config.toml
d_shared_expert = 0
normalize_top_k = true
balance_bias = true
norm_eps = 1e-06
beta2 = 0.98
train_tokens = 1661000000
Below are experts of layer 3 (counted from 0) of a mixture-of-experts language model. Rows are named router (the router's row for the expert), up (a neuron's input weights, with its number) and show model dimensions 96-191. Each number is 128 + 32 x the weight over its row's rms, rounded and kept within 0 to 255. Numbers have three digits each.
Before each expert's rows: a language model's description of what the expert responds to. This comes from a sample of Wikipedia text that the model never trained on.

# expert 41
What it handles: Copulas and auxiliaries
router:129083151125162194106137167205151131158177109113140112127172109160099112094190136165114180169090157083127141136105163091105099070112131129153111061194111117143158132154124116153125138113144143112158160115117117143082205147185184144058155181156123147148128172181119168105094150142127133136
up0:170103195121107166121077144148124174150112111164146115115068121077089186122119185142147167107143135117080088067086144123164147134105130081140176128156102163152120139123104167103189185131114135171153127091097102174096192159138122093157095093141157148218076153116103078140133111165129147100
up1:170139181111147097117079134178086118102092157130145139118074120090143145115123139170111070084169141121128130038154083107131096089157084148125200113193143092103122073152155104113122114152104106130172148104077050109094206122118186135109122173116159140111117180124081096160122123136149159165
up2:088105121135077127128104156183113130085126097121065074114158086075098162143130131099117098096142111117214118149150118113150141120106084097143116137126080195081123098097147138166144182130154136113097079160193133115108081139140108152174094158150108083148138120165139139125162125125170149114
up3:106095135134162121118117156146138115182095148183177118120152093075138117201155123163109139051123203135160138101146144186085075080086088030116133102202100158101134117186129183143166114199159091144157139109176127123125149151144154169154128104093146134165120170136095122158155140144139148047
up4:081128183139113133164120124111147120135131135136111149165106093147058167185095160167153065093159110137057089145192147151155141116085130065168096090106135151153136133103124089123149148179132124119083105148150123079185149138088142165110097130099144141154063133174125084207145153196101146127
up5:067134123168139091100116141144192108135159130103136126149094130171118084129087149189144075111156139096107117087139078136148126109150086067134119119140158155083104100104126091188110127095133176097123186130143131109096161073162119168137151104134121101150114103142119130123107152119108202072
up6:129202155167124103100145125174175058151163146110154111170108162142107127163156150119163130095126154123078104132098163149196150134105134161193176128087175077130086123098083136105181157153080115066192146151080137151127137114156107131174061071170117127149014105135089057100181160143151103095
up7:140095164158150111136095115124137076140137198118136155070155062119124088135167126176123148081191159180112096139137156109088130114110110109172045128130148083111204143179164115162164098137133124168096131154154146101134101122182104102081105150125126149148101122172123060130118156122175137034
up8:065065123107158087115120162177170150085103146144128140179115158137114083119177136148137093062151113133081054077130173122197125107123116144158097080183192106131105091200133119153118104163129174118113153084115139083130132108144119109091107096154116112107084123120077166145154151130116121095
up9:150091122113185151162125126137072075070170168107109153070154024188113138115171150124163121125108137222113134178171131122094083098094120163180106114103106066111128114109102097111093102135124097090051103109073143096153135101085118151101133051174159096133114136142140132178163107117175166128
up10:156114128160125103103149129154098183103162137180088105216150153137127177141058098111062134127042148079149140077079184113170143085112142121123127122154122150097134171111159167102155153083127112073111143129149124119229152112141165122178162107085171135123119121145121090119161103187151114117
up11:152088135144119109113099160144134105070118147083080103106076124095108125122124144140157154142116161155150139065096149127118102117098206145136188102123097118086125149136150122190124117184084107120068093151134171141117147112132089117119108120137150136088133178136051059145172167064149099171
up12:167168150114133143091110146134131147218173176126190092164176129142138162160135171185142096112177161135093133155129080124164101124104121152069144149161117104142140123168082126069126106111139058197127158175143181128092184108161104138140101127139140147126115113083125111182126166137124109138
up13:182151166127156192084175131148129154155146142147155144137153163126097136160173150095129117137174135124138079122090109157170100124092152160142169088117165181127120037160124135103129114195137096077113131163099071133173195109131151159086158117073137084048100056152079131112111141158172215117
up14:099128131126113151122110124148123135128137151134198122102109168132068087142093148113176089109148140096095103159137149143140120107138127128137154109124194096109148080135184112159098157148157098100110136113136124186140092106159156109108126136112199125127099071064083149138168152076137141120
up15:116122124082177131151110174153065150156069141117209130091151067141109164170077139177159144089141145136132128118123166121096067090097110118139188117170103099096122145178098174115163102171097099117108130166133145109183162167130132149155122147126152123114162183102130097118125173111137078109
up16:114122125133129138101101121162131176169176053126095165150086177145143082091201157173147068148092156108119112111144160128156202138150082173170142127154163199159144149088144121119160127115108069095162116081186052112092152115113155126097145070070099137130159112103134130078120127160119109197
up17:129107114134173123108141112140063118157143143167128141109119163105135178124175154137153091135130142089090114128087124083120074113169118188156103138119158147158157080124178118184160133174166130082157076135140125147111154064153168093089145125125203127116113150133095052114168174124105127150
up18:141145181104115104152081120160097129095092156078116105084147109121136129139114127138116076129094114183136076114149118069165152114113167176108135117121165134142104092124135135120059122176089160191089085150137169157149164099150129104152133156111170154107092070084102163157176170165142113177
up19:150093134123150130115155160110165132117171131084112080121100113131072088139101098122171186092192120116124156151150160080106088105160167109149102108145093144155106138209107122091153110188146159108135093107083125110120076153174153148178136102141125141175130162162139119139099185102149120126
up20:067164138119168108109087157123164127083149154173185123133074103134100126125084099139149173192152157102131153073078110169138143089102128106118104126102139080102146153159096110111139139089185110105128124159186094131133159118152131103152165144115150165155083199138082061135112117176116119085
up21:186126177089112143144157113144175077128122204129139092141199088113143099104107125137075141155180106117126116097142126159156105077213129076141144111207220105143107162135064074111128125134056135109093132128147088189136118101137164092114064191103124133227109158132143105121113154131121140075
up22:114146143106129150116121124153142095121157119148184145083112182135130104079148156141108161146205136152179129148134130102112159119109114173135124092103149069144192155158110168109089148162123127079109145116187054132164190151105131119115112133143133206129085155146141119119142134100168167143
up23:131088116069114159137162152180149128114092132158128117115188033108113177105106146086142127135126148118140137149163153169096089111131151057131149077141104139150106121099142118112136116189130117115072113216130142122140085128179126120131199199120111159104102160106139144154205145098063144032
up24:110122168140181164120133132067113094161146136107136063142139166124076158146179177130108132105115114113156159162164115155133111113172096125087184108122134139114121112158086122129097150123143086107085165099106052097158138122142147121097094049165117096123065137119152127067127171133148113109
up25:147146117099093148134095120090163169112131117115099110158141191108098100130086117100101143161131121109142095081076143125176150090111166117150118113136151177102139065146092196113158139115140147145148119093118133079173099148191132166090123116118110120108099126146084107132136115117168159146
up26:055122142148080140181125176130186143150184091134193126080142113120125109139079171161131123152160144141130133123152116137126105115132097040132083094165111175094140085137170138115132124099154177183163109122143137143131128213119208098152131101140160165141131094107124153098104133165072150109
up27:116147135098106126135108213076143117166138153116099114104135138088126139161094147112134119140099126139113104102149191144120149063182116075129112088147221108104073092156197160142092208135133183103084149148140174179114150153189168109140139114121231159108082116128168114117155139112102125112
up28:093207119163199114107131154139133122103153121159070122147171164140094145068099116140121118194137205119105156111135133077124130095192134179159070114212148113095132156128163139158087123047132106141101151113133077150139139132119138125155100066090154142046119167093135134128114113089122071087
up29:120116081170115114125103119155118028085071137131101130094139160108123172107083136155186091090096188110109112158125142098168089108170193060125121078148120139096173094161139157169109104123143145191133145152135168187185137138196126089041124126105113143154123126138154102148098151135115107109
up30:112111115165132187162135151117178157125124093091119135140049127180133084118131131138089086162145106148137093128120122123141195099107101103108171108168173147097112074057153097165104163147155119080121093124154107071104098176126105151145144130140125134116143113181117087046100132142169161102
up31:136108161074132114101164147177078116158139173111107082095057176087119144102119076034142122145109177063155148110115107163170123109065115122098130124119099105136166137131120133150180112147124060100158125136143061104047156109106184112131146122116144126190129102145127134080146134075185152183
up32:067152128151100103128179172175154077147069061174141143125093160166131137099122155161151102153147102072159072126199156089103162124193149127110097113149137171075137107116159101171096120149130173129180167102136118176138114139164111126118153135107141158070116087085112169059151147139133115155
up33:112136181117169121119125120094180138165096165107109106129178124147095181102129125108083129099114115150152105156132175150172124120188119120095151127133130119120118121129147052128026185142155140145043138099155150085193182137124139103068049114155115113130121124129171124137057165115114075131
up34:096096130111103116130136132167126111080076160114103130150125194077134145121155172183150124165157135107146115108093157144244129129140127180062211100151158143126065091141153135119132141145178140104186149117115121122164140124110128144151106136142116140023095146124095165142142143124103125136
up35:130160156130119111157096155137171106150086124093124099153150109094113145071116077140141124132165116099129173167153135129132081119138141116188171131112083064149210178081159119146163124148103143124139166125178109158097058085124164156153140142185170154128051147126083125137136142115109070136
up36:187197141097125099100107127074136199081192114155128076174075148152140114185175096127135148166162173144122139143130156202151149119141069025146099131122164130099171105156114131091156114119171150113136201177156145138212173125175120133117151116097144085094147115108162079137119114130166128143
up37:122153128170064155084166119130140144086108120134146141121182203200138119131126098132110089121221241125060116092184082167128131127143141132162115134147159135078162125143129134152127092179144062158180158094101084133187164077116097104116117112169145183064082106100064121098129152118123138086
up38:115095150181164193120103156118110125167146133107170079161150071100107075101133119099137124089131104126166192152104143131105060103136136135118117117143092115133136077171102119121140098060134129132119166145055154062118067066141185115105068131127125157189133147133128126123133121115159153147
up39:098125099115115142133126139166094142159093138093041094128183146140147048127147078134109125112109109152143097127104141101146128083129084114161126079139114160185057165122161096110064134130099171121144131135145044144128107154166173145095079108147122125151115146172124139093162164101117087115
up40:134115132144097127112111173156108137103146104086112101158180123125147127111152036092164117129133076134069101115154105127095161119106154126122136127132095134132137046102141177100113129170106125101142099115094142126104086068121069132053152164114150105087116105163142130098171119083072144172
up41:120106155120156081099090121137147112109194170110177148098121140191073100185126104192166080164181163103110122173111145140091170102104091110138156123111093118105149193160115069130073130116101106067065146141120075105100128092108092131148077070124222078103093133149096141170124155179087136173
up42:142106109118109093116067131104153115134133169138153102146111137150096096097110099151099114108199155114111156115103176114086119118136109112139113137156122120099125196111216126148150094137122116132128169157155090169111194093166123142088114155073147132110180108124127097179189123124155152142
up43:115109125145113113186134153179140134178088168126123084128151074143086125115094104100081121135108167077100139114157138092098112089140099096123190087118097142107196118129158149116115163166147128189090133146127166166121093145186140084193094175112131155073066147078127126127197170058120126072
up44:071101143119158127158087148154154087150102148037134114149080076066126161159107080142107147029149145105120142138165084112127122131093157065095126117159138138093146139134212195134170154158170122170157157169121158168114140107084097137158093165166131164106120095116131101157153112077161065055
up45:175134152140148051084155091121130088150104127122094070131119155196127117098134125142175163108162172115110089137158169107151169102114139112148109054136169168083127209151112170147146195153145085096122108148114121094136109077175166035070170122096129138159144109132117147129129104132075109184

# expert 26
What it handles: Mid-word fragments
router:097131109171184166115118180163164187131201136144177095154135085137093120168133186120145092153055159095121115138107171190132162048132095183107181101154172137115107112184184129134129191111119154125084090064115122110168180115155162106093164092157115121113028116092146076119167156139130165081
up0:081103111101150164113085149129152121154169118126110169105104140105133118121174121155193121115105183159144111118143058135179097093121185121155129116121164079159130068121129137136098149114085104139143086153110121121104175081123132066145148078132168082144123103179136128175139145186119110086
up1:123110109114155112121202142160155154172181118145148124045114137080084102063129144143155128093131137128145121135104066103172113129150100182090107146161206137098137105104159118143068095114090125129215094078110070184133140148114080126135179116109117120136082143136076128176165134102146105143
up2:119151113069169162113166169141136182136177120114130122192120101137115181090198093141177076146126110114084134141139122133182177100104098138099125115123095061062173099122148082117091190108122133096131095131135106121125092159142070096195125131172162161104130154116146113084150138132185137165
up3:157181140167063137077101143124135156137122140152192114155114131127093101141165083125113170115145129124102127108120145084157110133146149120113140123073133177119110084101159135179106172124185123145117130114143077135113116125118119009119070112098140162096105136153133112088117155077096151176
up4:085175153134126167183058175124078161150132169141147054168156122143120117142138130145124185176125150105086117097161164159090121092110143075117141125153082131132116121182077072166149103159144119144170060204140154111152096126129088123118174090135114139102101108116122188092167098123119184141
up5:169090104156102129106175175118093140110141145154132120151167181107153104105111114148188172121176177141107082155146095190109106121159104101116186118158106051107092074136093140125142157092154142073120139101161117111113139074112145158121111063101153116110129104120137137081145166054082185134
up6:126093121136140131130137163125106181088162168100066130100143096095126115112110104158117077111122159154108219170109111172145125132113160095068172108180110154143100165131066106126147128078115145132115126136128095115108084082098194098156122157123097138111159162188137133170132103082142151078
up7:108126157166123148142041139134148136134126121143183090133172068077146099126134153177127155064138199119076166182176142148143083139140140121135156110157136115132114130168151141198142161134125177123120142104135128165185169161134086076098169117147132147087111145104104095083080154131086161153
up8:098137162173140118112142141143083113119184137146151159124137179144118136166109173106081186134118163142057073095114106105126157117149113102134206088176092149154096106103124056098120178148136126111097117184143073176036067080115153134148101053086141139125105155103103115056101166155106147047
up9:112083195149122080105144129117094085170154149163087126047203123069146139152085167098170150078049119137128105165120150119128068158091140124089172120154124126126129219220130151095150141119104155111094104098081153126097118129128160097063112084138099123114143103197106110091155150092082143156
up10:148118173175107133097126139094130159100092101103112106153139104062088086125102124136133109150099120141108100147122121110140083119126130142105128092098154124158103119107117102116098112102135199085107199102144127125143065141119140122089111052135134149026098178115136039107133142143142166131
up11:136090231135049198129172139132136122146182113138131051172158079132137154112138115129109090129135137119150160131124124099134093088141115184134106092105149085154087111077147132125101080097137158119122118135165140140185154075160171099135125119143112164132114131139168053105107124087141105107
up12:087124171181107187086089138128170122181108157118170119141202163109115152144121172127097141079110143191121116087145111145255130103103142095103115116130134145124127114134076082095128166148141171111139112134118141153086076103137150107129116095152137194168126148102145175085077122088130130069
up13:159143163103101146114172123145165138177101150128147153098119133042119136136152138105124142130122083116096137170136178125094165112093135066109153071160082093125122039147102164112052119143160135150101137108139152105153099184140143164113150106144108182089114135095111133098034121115103153151
up14:145185202056087057093151126156119101136095125091107093101117172084136157170091127172099151074144117083142097083131145077172103127112117155103130102123132158056193095192204151111117088156133144088136159136113060129086147087135101165052136133100117149150160149176161121123061100119078133096
up15:091152139127048159165121107147198168151118103121139143124172116116143147106105140192183130106118142206101111183152129136173087100139132136128111105122145055107151102159098176126124073126112144108130124221202186125152122082206132110149158121160131127123104109106101178155110118117154150109
up16:075100103078151128142176180092148149109146094122151140130122096092083159108111137164109128159061133125097074120117136167174121136155122100171151138169160101132140116124128077133182144169160140142056093118124173123101131121179134113131135084139143112129182164095137052133133084113159229171
up17:128153112104167126081118143143168127131124152080135134126082068110119155136166162147156177139105140140141122102106174123167087110136124086161172121156138134124141102084077174152136107173115087116134126105074095149133152110176102158121094090155160157103126164152130046129115115086153206141
up18:078093158114106083182045132066182143116123066114136115143129116143126137089162142102140130088148141131113066095121141173106145123158089149111164116113127091081137099101171137156122101213126151123143169112180132111138195112115152180129086092108178128086062145104135113178122079105095118145
up19:141145114138153132118172130135128130186145170071115084198124129187122122142187100106101073142133156109098167097131141119135138132155152140160112095122140173072160166029114090131113140157077141062118138112190107092135155133143169139146125155144131142122078115077136100194105110155118170159
up20:141154116172077105143088112157176136127142129109135112171171119097113072130125126113135141127112171119109085106142075174108143110147147127177147076181129143139160148216097132132145135246149193140099116179104117104109183124152157077089176116110108125100087127123058150169143111133118201124
up21:127097148173100056105189087112111136100125131136137152118107134130123156148125140161114165141114093124088106121103154139139129118186155124099167103157110164081106094052140120157149087139113062126125138144160111154184115098150151121103164038120159121066042167113113122159181096125145208135
up22:140149135151082167127205140110204140158135100149175121136128172122121070131149135099135099159185088130130170170066135099126184099156121143132175108095097108087127159112073059182125120128170101065130150165065141065134084094142095156133101112079104130124198111165141088082076185143110136094
up23:057096154161178164104154193161144149165135174147174147193118145132092112134123092093107116116094107089114112087127122118153103093103140116176111128142171115107110159122097122124134123152167174107136143082177147092153136061169152106073092176146152178126099163113143131187083153109124166102
up24:114153133172093134088154136093128138162148081155114119116119141163047101160098129095163163111112122132066171102160112113106078067103107138120082115164158070149128137156114171133143174095099060081119148163052104131100094116136197153091143146136163088107124161128127154088196150135135134139
up25:148087132149105104078077188096162130118115122108150105147169108168130140183099085153087166161154157156085053164131143166067147102133156150136171096126111106165100119155137139152157169129135129128101158170125146139135170114114157102191037152098120123134115110136168114144113125131071122100
up26:083069178171136146126124087189107083139173130097073093095070152123114168117132186122091150089158148124133138160185082089127115143099078157159211114168176058142112130172151138106113130121132134101114117131130122114119150155150154158105114097055125127125123162141118080134086108157099130101
up27:131187125131175180191190200151152174154051069148170104175110151062138085114124171119103143123154077108148154170113124097158035124084137104118128107134115149103111126101124123140124097130165185133142133174079169102125146104112164127117152051170091093125172137127153137110130134113093096153
up28:102149144108169169095112142078159146111178125143139128176097067149096108122151087089123140137129164203121153117145130089146124113102173146093077140122138128134107085110150147126129125130130118201084084098143159139116102108192179117104144100134142116148122057151188112128097189097113163104
up29:094133127183072129127143125128129057164108127138125087084110095183128105106134077128076200086108136132127155176132096135081038136183171076121128122124100152133135141144090092130071089159126139189110138136183137126084115115126113109124127152111119142092124057135116102144147136124153138115
up30:181120100098070108147109104112149164156148118108205103117158093086128099050103154166093139143179191110145161171086154156159090101083112061099118135101094153144158190118068131113090128091103160139208154069121088091174121113159139087119074091112134138136115110132147128086132107152089152175
up31:141133164109140122087153185183084153103178170140154143099137097102105169140116186137169125119126115143106138128075192150044089119110089148121122127177128140135123117154144099134101119183091097130105163076161090139086130154108116127116159198132173196103080165123087118177134157124081096138
up32:187152129072140163116066143132105115095076157166130090134098096117108171147068087133091145083158137134088053130086116093080177079072118117083123111113106156101183094149093166122062122126172202148135151122083099122219141165123133133146125133142100124138162150184071212096171136139156097100
up33:076143136158130209101107101144124112097119125112121148078150142084145196158143161077112171087063107084152101084096163152135097092100106148122123107136115164154139131132083142114154114086117147083079131127082091138051088187092108099094093078193148131155102159102135166087128105145085151110
up34:091167111125112104152178134093118059143103105156120135193109163094140085081150109126142131148182149093151139108173165176093082127170116156117135097134179102138192099147136101132090087115170128127098158082112137099133143096139133128079131104110154101125130105110107171108143160082177094112
up35:127120093154179120128119162119136154181151127131153157155123171141115094166160112127150115116126107125073152095141089170119028101138115099124112114159109134125083098117190171155123146097141113111198099128069163127121082107155114079117145123137168116112107138120120099111142160128133164151
up36:185066115151098153153136123112186105116107102089129108096094081129046216142208204097125116069144125139136121131105115085203138098142168127111185119115083112118105060136152087157130116148127122119115135158173158122138134113117080170206117147131158131151172063107134061120105132116203119163
up37:158132190131153153152102142167163140193099128169107130129103159106086197192079163061100124102074106100113107139135166122178123085109112128178136097084124110134098192175121100110128105161159159121108145133175113111123094134129162135091102138187115165116066116098125120084107164122133162115
up38:124171132149206164101094167157145108134080111143103150154094179161088152121162138147145149102160115118084120109173122129116084127158131157131131122134135097096187104120117056174094131129090071120108161106144161160080120095169160127140143122185153192093147108109160090107138149066121104130
up39:138147182092155110121100148165137123128149114184165149112135138112110136121142129148163152087170162167063105160139162114162144114096153119186117121117202129150132094096182102124157107131136157189109108146155092160159141147123138059124112203127144160115137085083113151187086160172125108125
up40:185161111075150141091129206125063125108144133077102103124083173098140147122061080107086178149085167123109154110162085065196124111172157099099120098131155140144146144122079140115118134153161191151149169094088134176130112115158117061097101141128119118137060068093087075123151107114114162081
up41:147158156080127168171066139158120126120041131108158120120072126146130093169105090126085134102129153191101131159123209153150123124128077114099042123148105143125136124088139086172144146161115170154127143064149120100081126108141090118131141110106196164147095121108103114152119152175100079139
up42:110127173115109128127087139132070132107165119149109104150141085154118145123150066131154127109109186102123081116134126173121072094082121120131111125160101106077179159084176101169181072132084121127111139127155147103117136105154174100174144071132170114147159109158143167069147135147133091117
up43:172182108139109134116130130164145141166116127166219126134128079161131146132115107106108129137125117113099099199059129142106118110159100115194120115098169117072143170119166159127098120105155132139137111072149100200089114100117159101099117092110127133074133144122142144127115191102131118140
up44:061079137070111097155098111090199108096131152119088133190106147119091138123130134196192074129162123125061132146089170167132138146143166143135109133125127136168148103130131073147119103130175123086101146100177066140071121186124085148156129090184118106124157142144139122136152178167070097094
up45:090117121125149153094102093143113163090166138162141127140152119106074066156180148175139144152160140101160088095085188117134147108102126117079124106158147089120134156085168112128072131153182105159107086144085079137119111055142105120130144093159129116106135119144122205161095178099173138078

# expert 45
What it handles: Table row ends, be-verbs
router:097134140132130177155096192092154140110127109114134082143114157165061041123156072114111101144111113132105078079109132140120110078149138156118123056128153148133088144106123101172068136180148144128150120053111027148109113093168151140101069066085145150129108059178137117123153160146197142157
up0:155120137096134085095110170091144117199064150160100149188147126172127143119089153157121155085129170144151127169118082101172122124137114160139112152122131104061100151115116176104133128071125131108162094158190174122107119152136100153084124150135173136126132121118112087183095105090150108132
up1:142123113136135133084086126122109148101106110216094140163130084115083075141149172144061109131182172136186157135088144154127106130188116108132178132130132144116123092101131112130104159111122190139156132080120105120175110144214147108090151125140118136122107099119165031169199119134154090138
up2:150110217171085148150102155146183088126110111145179087146119139151096097154077113154100128141180164097093091122108132118126190093097143162090129071109061158166148164102118093127141091156190081132144139104108078115161109077139134112171096115082139145184127146186124101109111113179139139114
up3:111175149138153156105123169133121165106148138122109146116089126172130146173125127164106168118113108100091101056139127105143142121176135164164109081111123156169141148142101172123149108151102167076156118074159089100070088134198138111150127112111154152128061156098135179129185119107124145107
up4:085096105103096181073144124156127194076114125114195117118130094173140153074160165079088127147155135159086128130121149116158117108113132181126106172148127116091074046106174085132143072146155142144113113082154073149112186106164092102152131141146099168103078128115102133143133109115186096112
up5:144104106125094142108104144109159128138132152123141138112071090196127128143160153157128137143120194166076158176134134106100110129115158138167106000131091098123119099116125122120144152220129147146094126121104069138186255153138090125097163081139153160160105164160064092140144116059169127123
up6:164134123095131140128122101107149111170128118151108125132129134126121088083104119063151142104089095150116099132164139108087127138162103090170113128179154090153156174119117144114135113225111119127089142163103211164116071149108117128119126114151117118197138135121158099184150135100130159148
up7:085167185106104112115167186119138140186114113173089116127106101101137200184166122153154111182154130068142086116094163136085123115127130128173137074164135081110159137090186125154090131106114140114125099100166145128149125123132155144088143165143136147125186093137125109110117106132135149116
up8:101096157139076133086082126096146083155100110099132161097080152136096146099109168166205106066140132115059135100141109139174068137143068086141152080129143144077142171093129070130194104125121120155146167181095113083064121120134118116089134107118123107168104114125114084118151122090136103131
up9:151128151161043134089056157131141139104139079191119116185079166167105159149109137147102142192086138145108064152152130196143143156127125080183150143089067165090126138176148089108082115122174110096099097175164116148146057186101123061114141111129143093075095109113135179157110148122125090102
up10:090166172137104085182085171105176125201149188069120111147078130139037091154127109136154064103096135133157187125128116177171086131076141136119106124128119092128145167103098135123131113106109073109104178096155079141124115136155138132143110182121199132150105112067094133091065106101111151118
up11:204161175142142178138069162099149160157132145182202130152102127161140021123149129184095155133143187146150144073064130096108164121179194112129112126153091118155093149109163133154170102109114147074152145144128079136130152101136171121148107094084135151093112123148129106138157141132088051149
up12:131152137078126126121117109137108113132115115155083107094148175098138144121118118148167177116160109047118102090135152148115091117132100112164131132133124130165139108147168131079068094141151101111099129125124193109148108131153170145168083125112122170136120156138125182150142184161082143160
up13:107148143169119110119096141135147137127097120077131131066161157137112138128099148146144165067187180159116134128154073159196103134112100159094185135143163107089082124202185181124080170092181195159169139183082111113145112128143110084112114159069162141077115064134067124136153124150117121141
up14:106173154143146077159167122135101120110155130242148157184104120102128150119166139182140129138160188083115185139148090111115101140112117137141122121116109168114123103153135093121148111135114106077109124112129179202108187099156120140125160206118101104063101128056158135204160170142147143134
up15:146104158087160105106133114094085109061067136077193115148151125134117090107145086110122146112103136161182126164107115127108150108142143125111119074135133127103163130129161132150082111138141169181149161114129101179126133161117166093105144164123112116148111145083135100170168091119147229140
up16:113101146129180121123119157067158154179132139151161092123095088146120160099144105075130110138056135104072110117129129110113108101134103161136122127255103106155131084108136211118056138123099133082128098143167177095131041127201124128174143134224127167132114152137126148119150114086130090092
up17:124090120184149146108115127127141132133116116124115144119141121143127124150154153145160109102199139151117164131210092081076087112132105112186157057156054118140094132142146185196098163160177104156141176133111140108158111146152179137064151148123131118123151103139163112123102123107136144106
up18:142103181126078122118123145111153079085179124090146074089139085113122191117104171110129169155158097138140082135074158114162103128138099065171139080147067127113132167145105065120134132166122157107089154135149186148110156090125112130158120094155171107129163084144138068130112140136163112145
up19:152182167158132116118100119130140139074127086158055120096090139173135087080150082164105209116106143126148117062103132141120135104112152137174142087135138087181135094064141179133196189127067086073152095109129160040127102102109083158093148119154135168084142126137133107129100168126078131147
up20:102079090092119124129114167142180100086105130121152170134123120012078219118108099120114092118137146163092148059128160111152115129104103138124124112154063082103125122130127120155104130111154143154126134149084102159114142079113118098151166078178196123134087082155077151096125081153081187058
up21:094128177082101105105119171122133062131127130110153060157152100090113122068065116168134114166088113128110173088059126220165116093133146134187159113104137127143088135113158170137117118106110145110134160148142119151091141117116097135102116091103115114154155091119140076112144095119165119139
up22:136115137097120195157075113153156156093088123117074137135084133138103162126095124124124162160181084072141121118062102158127148109144148136122171110118129104142117139103094147076138105162115122057054117097149103085148100133152164146114103167101161109092036160124129102199104119117123178119
up23:152150089101118140151216163143105181101089109092137111167151123135127095076144127180147085127240143135127108114101179120149127121122117145164119111114125044136166045154107178128100098140207086143127066083116080108125097094151206075097142196144109098081124128121116091189185115150070155121
up24:146123106135132069110168142123118154134116119120132082110119136122123115079144088195121170145099187175167127147137112126142118107095169118171122081138120114139161129181120172181182097133117143136117112094110110137102118110132188074089132129101138176106155111145141179120169114090060132161
up25:078078143106107102114080168122112089115207114123165129160097084033083174145122122146130096140103095102141154142103154152196127131156137132157136108109132124086120078155129106180100121147103158128139085098136134156105125102107097132161107091162174086126145095138125129142114151129105102080
up26:093093107101152166174160120135071153088119144158153106129143146130118077140194147121183201118132140074123129156188162086146137093107164116125111079141165096129133060142129164157074094133125077112136067095110089131128108081151081070094111213165122163132101136167130148142173131113097187089
up27:155105134130171134053129141157082149175089129161069099103146160136114120158192146112168148111138094128168141094136156109142103115120135044110155167150181123132128137118185164120171147165144168177132099104149092116144144156169069133070091124163155139121077116168134078089247125108079118187
up28:148138144144094082149071105151103120066084131182124079072162131091107106137134113114139194093169161124143148073150110096125077131134141129141116088131163182120151114131076105133114095189112177188157127100082132224161083111099097111125119142154106140125136124112110129102149210083117109144
up29:070118127151070087123191142086113147079145097164127133140127151148122150142135119130081164153140139100162169099146122150074154099118141090165128118124133092066136138086144180202168106104099090099169064084118112137136117124171097156072189116093171102073133181129134118131148132155112127120
up30:144161147123136099083145130138124098193090195133101038116107167115114102169121087134105091099109107034171108111105152169139095120131146111124129107142155112098106173127110126069066155152135160117200111090143085186128147128128136136093098125125163109164060109161093128074125148122151115146
up31:109098129110105165099106124121178131156085098152143118131181084128122094093117111110114140125158154062114156149108121122188140128177131128111108112133112161104101133107113109136087121126163166177100082106199102164146144120153116132098178162177189195129121145143146148187157120155113131160
up32:140097135152089168085115108153171046086098104144155049113143144207110164131152086151102125156132121165095160165061141099114107106180157140107143071141074089110148114098130062139132135201097140121119139122154144154168161127142086104173098159114126097161135128146088187115184143094128134165
up33:099120141068100103126174135144074073124112153131117146133186145094127140116097145125128193104188145125062089149147175190115143111120112142130137105139150163093166099151151110158091168138160123055106183146155137159126147163147169149070137178095107203101149164085157159172112111138125140079
up34:132121100117104168161149124220099148103181147144097137128119141119105141081105166120233209120105139078122135102145104138196153117172165083063147133187173157110154128145106102115105122107119158151141098159100119091144132120104107101166099085100101145130124101101129096158124172178094116181
up35:152188107095133105114176148107088074143101132149199126050122142168092165052119107161141152151172095108106140092183123140097102115157136126102114098154138091128173141148107079169104152158196157082110141076100089148175187123111117104124107067116166093111142126139140136169107134154131131135
up36:116149095120128083132126171173186121105094144119131160124069135106091178160069146189110128096111113160076109148133152070125142091167145095136122058109180139166152131158101138142157135087135112178150115171078161086120092120127121155127086094148116104094135141159091119110046159134110128077
up37:152088150148076112168141144102107133092180110102199111151094123097109096157134171146095153076143110174140135139112153140106126109109120101113165102138172075147120133158138113105122187165163088070110150192119125124181201110114155125152187113119152205130116154161133094188147120148125147096
up38:139136171100181091173103147148107087123130094075104064123126090073115119110195135119147191101115112094090141158166155098106192109130092096145149156124061136112119190111157169105089132163089097145114109137149147123120138143168124144171061188142149171067134165112104158157128099060128072094
up39:083095096162126146104114158193172102110079135120121100140137126089128073116094148132141092101145096140099167145131151169130157085110091104127103094136107091102111111115153149125085149196066185117129114166102102112114132186151193146168176135119132122091126130110103133097165129071113132088
up40:066127137165132103093120127162132095114112133136079076085152169143113158133078152169186200112158162141119009101131133129139137121114188137132110149159133103124128151142159143161164165126113161129152094083146127135135138113125084159150151136105097124164121103123128112090147138082085194155
up41:149094134132123150154123166109150178072146101137074116087081187162090115161134150124229146140153115192088123090141142120151137102148144158152141083101150182115118142127051087112111126206152178207117129095119083124205078139118115104053128102101107104121153078132125164061129183130157138102
up42:130144121171184084141091119143143117104146078151088073152124122176077139083180155160133134065170164141189034127155083102134130121104122155121102107126142130114154144127108151196100161091115200133151144094130103132201146046119105072125137114089132152132139140133136069095126144126152105154
up43:147091140162162150109143168114138183106110182151106100078115100137145081138078123121149049130146140116150112124205058129106159117130094146128132071127121107117109099113104096154144181119115130160110125116085134093184094144160154177135147181126107138098184099155155107113155091106139101147
up44:092139104075162082101208135093145056097152131096129109132184109127129106065113129082100197092111120093111115101146130165139089125178141153116114085151154130086164130155171184110165146096128132140115124067116099150127057129119117107126057187082116102171173137142171140141185125154106164128
up45:053144138176158151149151130069133117125110079084133127131084113167131173119133156101172121136081136081127124129103094113131152047128097080107136074138169154108117157140091190111185179178108139049122169084085138116124153071134130126134150186167127127100118080110112140124094098169147161090